Weights of a small mixture-of-experts language model, trained from scratch on English Wikipedia.
Training: a variant of SOAP for the experts, 515M tokens, 7865 steps.
Below are experts of layer 9 (counted from 0) of a mixture-of-experts language model. Rows are named router (the router's row for the expert), down (a neuron's output weights, with its number) and show model dimensions 0-95. Each number is 200 + 20 x the weight over its row's rms, rounded and kept within 0 to 999.
Before each expert's rows: "comes before" lists some tokens at least twice as common just after its tokens as in all text. This comes from a sample of Wikipedia text that the model never trained on. Tokens count by the router's weight.

# expert 56
comes before: " the", " a", " his", " an", " her", " their"
router,218,177,212,175,230,218,195,213,189,220,225,211,217,217,196,198,215,166,167,167,223,168,178,230,174,167,196,193,213,243,226,186,200,196,224,175,182,199,191,191,221,213,207,211,220,195,190,194,196,222,203,167,206,196,170,178,181,181,157,204,192,219,204,163,187,212,222,240,173,218,228,227,162,177,192,174,164,183,169,193,169,189,174,188,225,210,182,179,200,169,213,204,183,191,177,225
down0,196,208,198,177,156,214,202,191,230,229,218,186,185,202,178,192,177,202,207,222,198,198,206,199,204,211,227,223,224,247,213,186,176,198,182,198,182,195,200,213,205,203,211,204,174,191,192,196,180,202,211,184,223,229,174,231,211,185,202,192,212,209,195,214,201,236,202,198,165,222,222,228,201,225,216,222,196,183,175,180,263,216,224,216,196,180,189,256,172,214,181,207,200,217,210,201

# expert 4
comes before: "-", "|", "\n", "  ", "19", " •"
router,240,191,191,178,206,200,224,187,201,196,229,159,225,222,185,194,192,186,179,185,226,176,201,215,180,183,211,231,200,204,219,233,206,225,194,196,208,225,236,154,226,220,199,208,190,194,204,195,216,191,228,159,216,188,187,217,197,204,197,177,191,199,190,189,160,207,166,212,195,196,203,220,177,188,204,169,193,191,171,220,189,207,190,204,202,195,243,222,227,213,227,197,237,241,159,217
down0,209,213,215,253,177,205,234,217,179,183,195,203,191,194,192,212,168,176,241,179,183,213,191,208,234,192,219,199,200,188,176,186,206,199,234,222,210,189,191,190,174,148,247,199,206,195,178,162,195,207,185,208,219,221,197,162,199,185,200,210,217,181,229,243,224,193,209,199,188,203,208,230,218,185,189,186,211,187,211,230,204,187,157,243,217,164,185,198,217,241,188,233,230,169,211,199

# expert 55
comes before: " the", " a", " to", " that", " by", " his"
router,215,200,186,187,205,198,189,173,172,193,232,169,231,212,186,226,195,204,190,155,206,194,189,205,198,192,193,202,220,212,223,210,251,244,229,194,219,213,222,189,199,171,199,187,183,183,202,188,213,185,186,188,186,219,194,201,156,218,196,200,196,182,157,219,197,209,202,211,183,211,190,184,187,185,229,185,170,173,186,208,187,204,239,199,207,206,205,165,234,192,196,211,217,189,209,193
down0,194,191,173,219,211,168,180,209,223,175,161,186,219,221,211,167,211,196,171,214,178,194,206,211,215,185,169,172,225,199,183,200,226,196,183,199,184,176,228,173,203,178,179,159,230,209,197,170,170,173,200,176,222,206,175,151,204,209,210,199,162,210,231,210,196,195,206,205,223,182,162,204,183,193,213,212,185,184,176,190,183,188,185,221,185,206,225,234,198,212,218,176,202,228,188,182

# expert 7
comes before: "  ", "\n", " 1", " 0", " 2", " 3"
router,233,180,221,193,211,240,200,204,177,201,246,184,235,240,190,189,185,190,183,199,219,228,190,194,194,211,184,245,170,194,223,220,210,206,209,195,196,188,186,180,195,184,204,185,217,214,203,183,225,173,219,176,174,192,213,224,176,200,206,209,178,221,203,175,174,195,203,228,166,208,226,212,199,142,197,193,195,200,184,178,187,215,174,198,237,204,215,215,211,210,225,209,219,203,162,214
down0,221,196,156,195,200,201,178,171,188,231,202,198,199,174,195,194,216,213,190,184,218,185,190,160,229,170,235,198,245,213,229,163,202,200,225,233,182,195,232,224,197,218,214,217,175,205,185,188,191,207,199,209,195,203,241,251,218,194,185,193,221,197,176,187,183,215,210,198,191,221,181,199,222,193,175,216,189,177,200,208,205,183,197,216,228,213,169,221,181,224,217,186,179,224,202,187

# expert 33
comes before: "=", "s", "\n\n", "See", " first", "The"
router,217,179,217,206,209,245,192,197,192,246,213,206,216,216,172,233,202,183,176,187,201,203,188,183,206,212,210,216,220,215,191,237,194,252,211,178,181,214,174,198,198,184,202,230,191,202,186,213,190,192,208,178,179,195,185,206,146,182,196,205,214,196,194,210,184,225,197,222,173,206,201,197,152,186,220,199,203,224,149,182,187,212,221,187,190,208,188,186,196,190,245,196,170,204,224,218
down0,183,194,204,202,202,208,183,161,233,184,189,237,203,239,216,191,192,190,196,183,216,208,217,190,187,177,216,205,217,213,229,195,193,200,207,186,262,194,162,197,211,175,217,161,209,179,207,182,192,167,210,168,199,192,206,173,201,213,178,190,213,212,167,214,212,175,191,208,204,207,196,206,205,163,180,198,175,194,158,158,203,228,196,181,173,200,245,215,202,195,183,189,214,199,201,179

# expert 39
comes before: ":", " |", "|", " by", " name", " birth"
router,193,169,202,228,219,182,189,153,189,243,222,180,232,193,204,203,188,207,189,207,212,233,195,197,225,202,184,176,183,228,192,184,226,208,217,199,196,239,190,166,197,185,167,218,213,195,259,195,203,221,151,196,194,173,176,198,204,205,196,192,198,203,196,174,165,215,214,208,168,196,173,210,197,181,190,182,202,158,197,198,181,222,227,184,203,208,224,192,234,161,249,178,234,201,191,237
down0,219,225,201,172,197,196,179,189,187,200,226,218,208,203,231,208,169,195,220,192,200,180,180,216,202,204,209,191,216,172,221,184,194,189,217,215,213,199,220,190,193,202,164,158,231,204,189,211,178,216,192,227,196,187,165,204,191,176,209,200,188,187,206,194,212,199,209,197,196,219,209,214,212,210,241,168,185,207,179,226,170,193,203,177,182,188,169,176,206,284,163,201,209,186,218,181

# expert 41
comes before: " to", " the", " that", " in", "ly", " of"
router,208,216,177,212,219,212,188,159,191,186,220,199,227,223,206,230,190,202,212,179,212,212,190,214,223,175,215,216,223,207,216,203,232,181,225,234,213,174,194,159,197,189,188,195,188,213,192,180,206,209,193,211,191,180,197,213,163,168,246,202,164,216,158,197,205,223,197,219,201,211,249,234,169,169,207,163,189,182,169,180,195,221,180,209,176,184,196,197,235,165,200,201,197,198,200,233
down0,188,233,223,198,208,198,170,179,197,194,221,174,195,179,215,238,180,192,215,185,193,210,191,254,221,180,202,177,183,237,208,205,184,194,214,192,174,212,186,186,213,192,205,214,210,219,201,183,208,179,185,198,179,191,214,203,216,207,196,238,210,226,185,246,183,193,219,227,219,209,201,211,220,209,172,179,188,199,190,222,189,168,166,218,193,191,211,187,193,172,177,200,200,234,205,205

# expert 46
comes before: " |", ".", ",", "–", ";", ")"
router,214,192,197,217,178,192,190,200,203,214,221,197,211,208,192,196,209,193,175,216,211,169,216,204,182,190,233,233,204,223,188,203,203,205,197,202,209,228,158,201,218,205,179,217,200,164,212,174,246,201,198,175,178,204,163,224,187,204,208,212,201,227,208,199,206,204,191,212,165,218,198,196,207,181,172,186,185,168,192,202,214,162,208,184,210,194,220,194,198,195,211,204,198,231,226,230
down0,216,210,171,188,198,195,174,211,172,210,228,198,204,188,185,190,229,192,241,173,216,211,181,223,197,210,184,170,222,229,154,180,177,190,189,189,206,199,189,180,218,216,196,190,198,231,185,192,210,198,201,200,189,198,213,217,171,211,192,192,228,207,231,192,212,224,183,211,197,197,185,193,164,216,196,211,193,204,223,231,179,212,163,228,232,227,195,192,205,196,186,217,218,214,196,176

# expert 34
comes before: ")", "}", "/", "–", "а", "N"
router,251,193,203,208,235,203,200,211,202,214,236,167,227,229,181,196,200,194,187,187,229,194,200,187,211,200,198,215,197,252,177,173,222,185,233,207,195,236,198,198,204,188,200,185,178,203,180,226,205,183,203,176,154,166,195,217,208,218,194,208,177,185,189,201,187,205,188,182,180,237,246,198,174,199,194,183,170,171,168,221,168,223,211,194,221,220,199,200,210,213,216,236,201,213,214,199
down0,224,205,190,193,189,206,239,228,229,222,152,186,198,137,180,203,217,246,197,192,184,206,230,174,174,187,227,184,162,193,200,203,228,203,231,183,206,188,181,238,224,157,181,187,263,238,179,200,188,213,201,180,196,235,221,212,161,208,253,200,228,204,199,213,178,200,191,185,203,225,218,185,208,198,155,184,222,187,181,191,184,181,196,204,209,231,218,187,195,188,215,226,175,218,202,214

# expert 24
comes before: " was", " is", " of", " were", " had", " are"
router,228,186,208,203,223,223,170,196,176,203,204,188,221,227,198,192,201,172,178,200,210,223,205,174,203,186,189,223,211,209,203,193,178,196,215,177,168,177,179,156,206,209,212,194,209,185,220,198,207,211,198,160,189,190,182,222,174,181,213,198,209,228,158,191,209,197,189,217,201,227,183,238,199,183,149,196,178,211,185,181,208,172,168,188,210,221,234,225,249,222,223,243,174,214,171,193
down0,170,205,202,199,159,175,197,216,199,216,169,207,172,211,193,198,203,190,198,204,207,183,181,226,165,179,206,205,224,191,187,202,228,216,211,165,173,187,181,200,213,201,245,168,193,190,164,202,207,174,208,247,189,202,196,202,192,213,160,180,174,198,192,203,188,211,192,196,191,197,210,200,195,186,201,159,159,192,170,195,173,197,208,184,219,223,185,198,171,213,200,196,203,190,155,203

# expert 50
comes before: "|", "-", " •", " Pu", " Born", " List"
router,226,186,184,204,212,170,221,183,183,202,249,155,209,193,187,214,193,189,172,187,228,173,199,211,174,184,190,217,209,215,219,225,205,225,199,201,202,220,237,179,226,216,194,225,174,204,208,185,228,182,203,166,206,172,179,209,181,228,196,188,158,218,187,183,180,211,175,202,173,210,196,200,153,197,194,179,174,171,144,250,197,185,203,210,218,212,237,220,217,190,227,186,245,225,186,203
down0,196,202,183,217,190,206,189,198,205,195,204,204,188,152,194,202,235,188,208,211,187,186,231,181,236,195,232,180,222,220,223,199,212,197,226,192,204,196,154,177,215,209,227,193,214,217,195,214,187,186,191,232,178,198,229,211,234,224,203,232,156,200,149,210,233,181,209,183,210,205,179,180,226,195,182,185,197,180,206,184,168,198,199,206,200,172,199,196,191,206,195,215,195,170,193,212

# expert 47
comes before: " |", "–", " 0", "1", "0", ";"
router,209,201,204,195,185,194,194,212,209,183,216,208,211,205,184,164,213,200,205,200,221,162,216,207,191,215,219,200,184,184,204,218,233,193,197,195,186,198,210,195,198,203,215,190,181,206,191,154,185,240,212,199,178,202,189,211,127,229,216,217,162,219,207,212,171,206,165,235,173,212,218,224,172,192,199,214,199,217,145,171,203,153,189,189,200,223,221,188,199,184,200,196,200,178,217,206
down0,174,209,207,195,164,172,189,191,179,214,213,190,172,182,194,158,199,173,209,203,197,179,195,200,222,214,191,196,182,194,215,174,182,219,183,232,195,209,222,173,182,187,192,202,194,217,167,215,207,174,225,209,214,186,203,197,174,159,234,167,171,219,177,194,171,200,200,202,221,178,211,224,169,183,207,216,206,182,183,173,196,253,211,161,187,222,230,230,217,181,208,209,168,181,209,217

# expert 51
comes before: " the", " to", " in", " a", " by", " on"
router,225,198,196,193,215,199,189,165,172,197,221,181,239,211,205,227,176,194,204,193,201,177,190,211,216,205,174,178,212,198,207,182,239,260,200,219,214,216,220,183,195,179,190,193,211,184,188,168,209,172,199,186,203,208,207,198,173,167,213,195,184,189,158,210,206,191,186,218,203,208,184,179,180,203,209,179,177,163,169,217,182,201,220,192,188,191,201,165,222,193,199,236,206,171,203,205
down0,214,215,218,183,218,231,213,229,228,190,211,195,229,192,179,222,205,201,183,191,223,139,187,235,191,201,209,175,208,174,198,221,216,242,219,202,207,207,191,193,197,210,206,202,199,236,245,195,179,183,198,211,205,205,193,189,224,167,216,201,220,215,224,182,203,175,211,219,227,168,182,200,165,221,229,198,187,185,227,210,198,227,227,204,206,204,217,196,224,197,196,178,192,206,232,182

# expert 2
comes before: "  ", "|", " 0", "\n", " 1", " 2"
router,207,205,199,185,216,217,175,200,193,195,216,187,207,230,202,167,216,208,189,194,223,192,207,178,198,200,196,198,199,220,212,186,219,212,197,225,175,195,211,201,198,199,240,215,165,206,180,195,199,187,185,188,160,197,185,182,192,197,223,169,178,235,205,190,184,231,189,207,161,202,241,237,182,185,163,181,163,194,189,228,162,202,216,185,253,240,196,202,210,220,201,203,224,191,186,194
down0,186,250,205,199,211,195,186,196,233,201,199,201,192,209,211,205,191,229,231,212,216,223,186,201,172,191,161,225,220,203,170,197,210,186,212,220,199,196,218,189,186,263,200,190,180,196,188,165,181,174,213,199,221,174,175,214,222,208,210,179,234,235,214,199,168,218,216,183,223,205,205,197,171,169,186,192,176,228,196,258,201,191,217,191,240,202,177,194,218,178,208,196,199,201,186,203

# expert 10
comes before: ",", ".", " |", "–", " States", "0"
router,231,174,196,201,201,178,176,170,190,187,233,162,209,216,180,214,186,212,167,179,220,167,224,204,188,210,185,181,204,245,179,171,200,216,195,197,222,203,167,192,204,175,189,208,170,186,228,168,227,185,164,167,220,207,184,191,175,208,218,218,204,228,198,220,211,239,176,223,210,211,248,212,193,218,190,185,189,166,181,200,224,172,206,200,195,201,189,191,194,183,252,213,190,192,194,213
down0,211,180,199,180,216,204,234,227,196,215,219,167,194,216,222,217,208,231,208,199,224,182,192,247,183,157,211,218,204,174,210,139,219,169,174,172,178,181,203,214,196,172,231,214,216,237,152,204,199,208,177,191,191,215,205,249,140,220,207,179,194,200,193,203,222,191,201,176,210,200,228,181,220,189,178,185,166,216,193,208,187,205,183,183,197,208,199,161,241,260,212,193,215,172,219,195

# expert 38
comes before: " the", " a", " 18", " his", " 2015", " 2010"
router,215,198,207,243,195,244,160,186,209,219,248,200,219,213,185,179,198,175,172,197,194,225,196,230,194,218,212,212,199,213,214,186,191,221,202,204,197,178,189,199,213,199,200,174,175,202,215,224,220,200,201,175,176,188,188,215,165,201,189,204,168,209,179,198,186,215,189,226,194,191,170,189,184,186,220,189,181,209,193,197,218,163,197,200,207,183,206,189,234,213,215,202,186,220,204,195
down0,184,183,207,220,211,216,201,200,200,181,171,177,190,187,183,181,198,201,186,204,197,214,174,207,202,217,204,224,183,198,208,213,198,197,229,201,198,182,195,189,191,185,196,232,198,203,234,177,202,225,206,210,180,199,221,221,220,184,212,188,222,185,204,209,189,199,210,225,196,230,217,180,201,203,206,187,228,179,171,202,194,180,208,214,233,189,212,171,221,163,226,213,217,174,171,173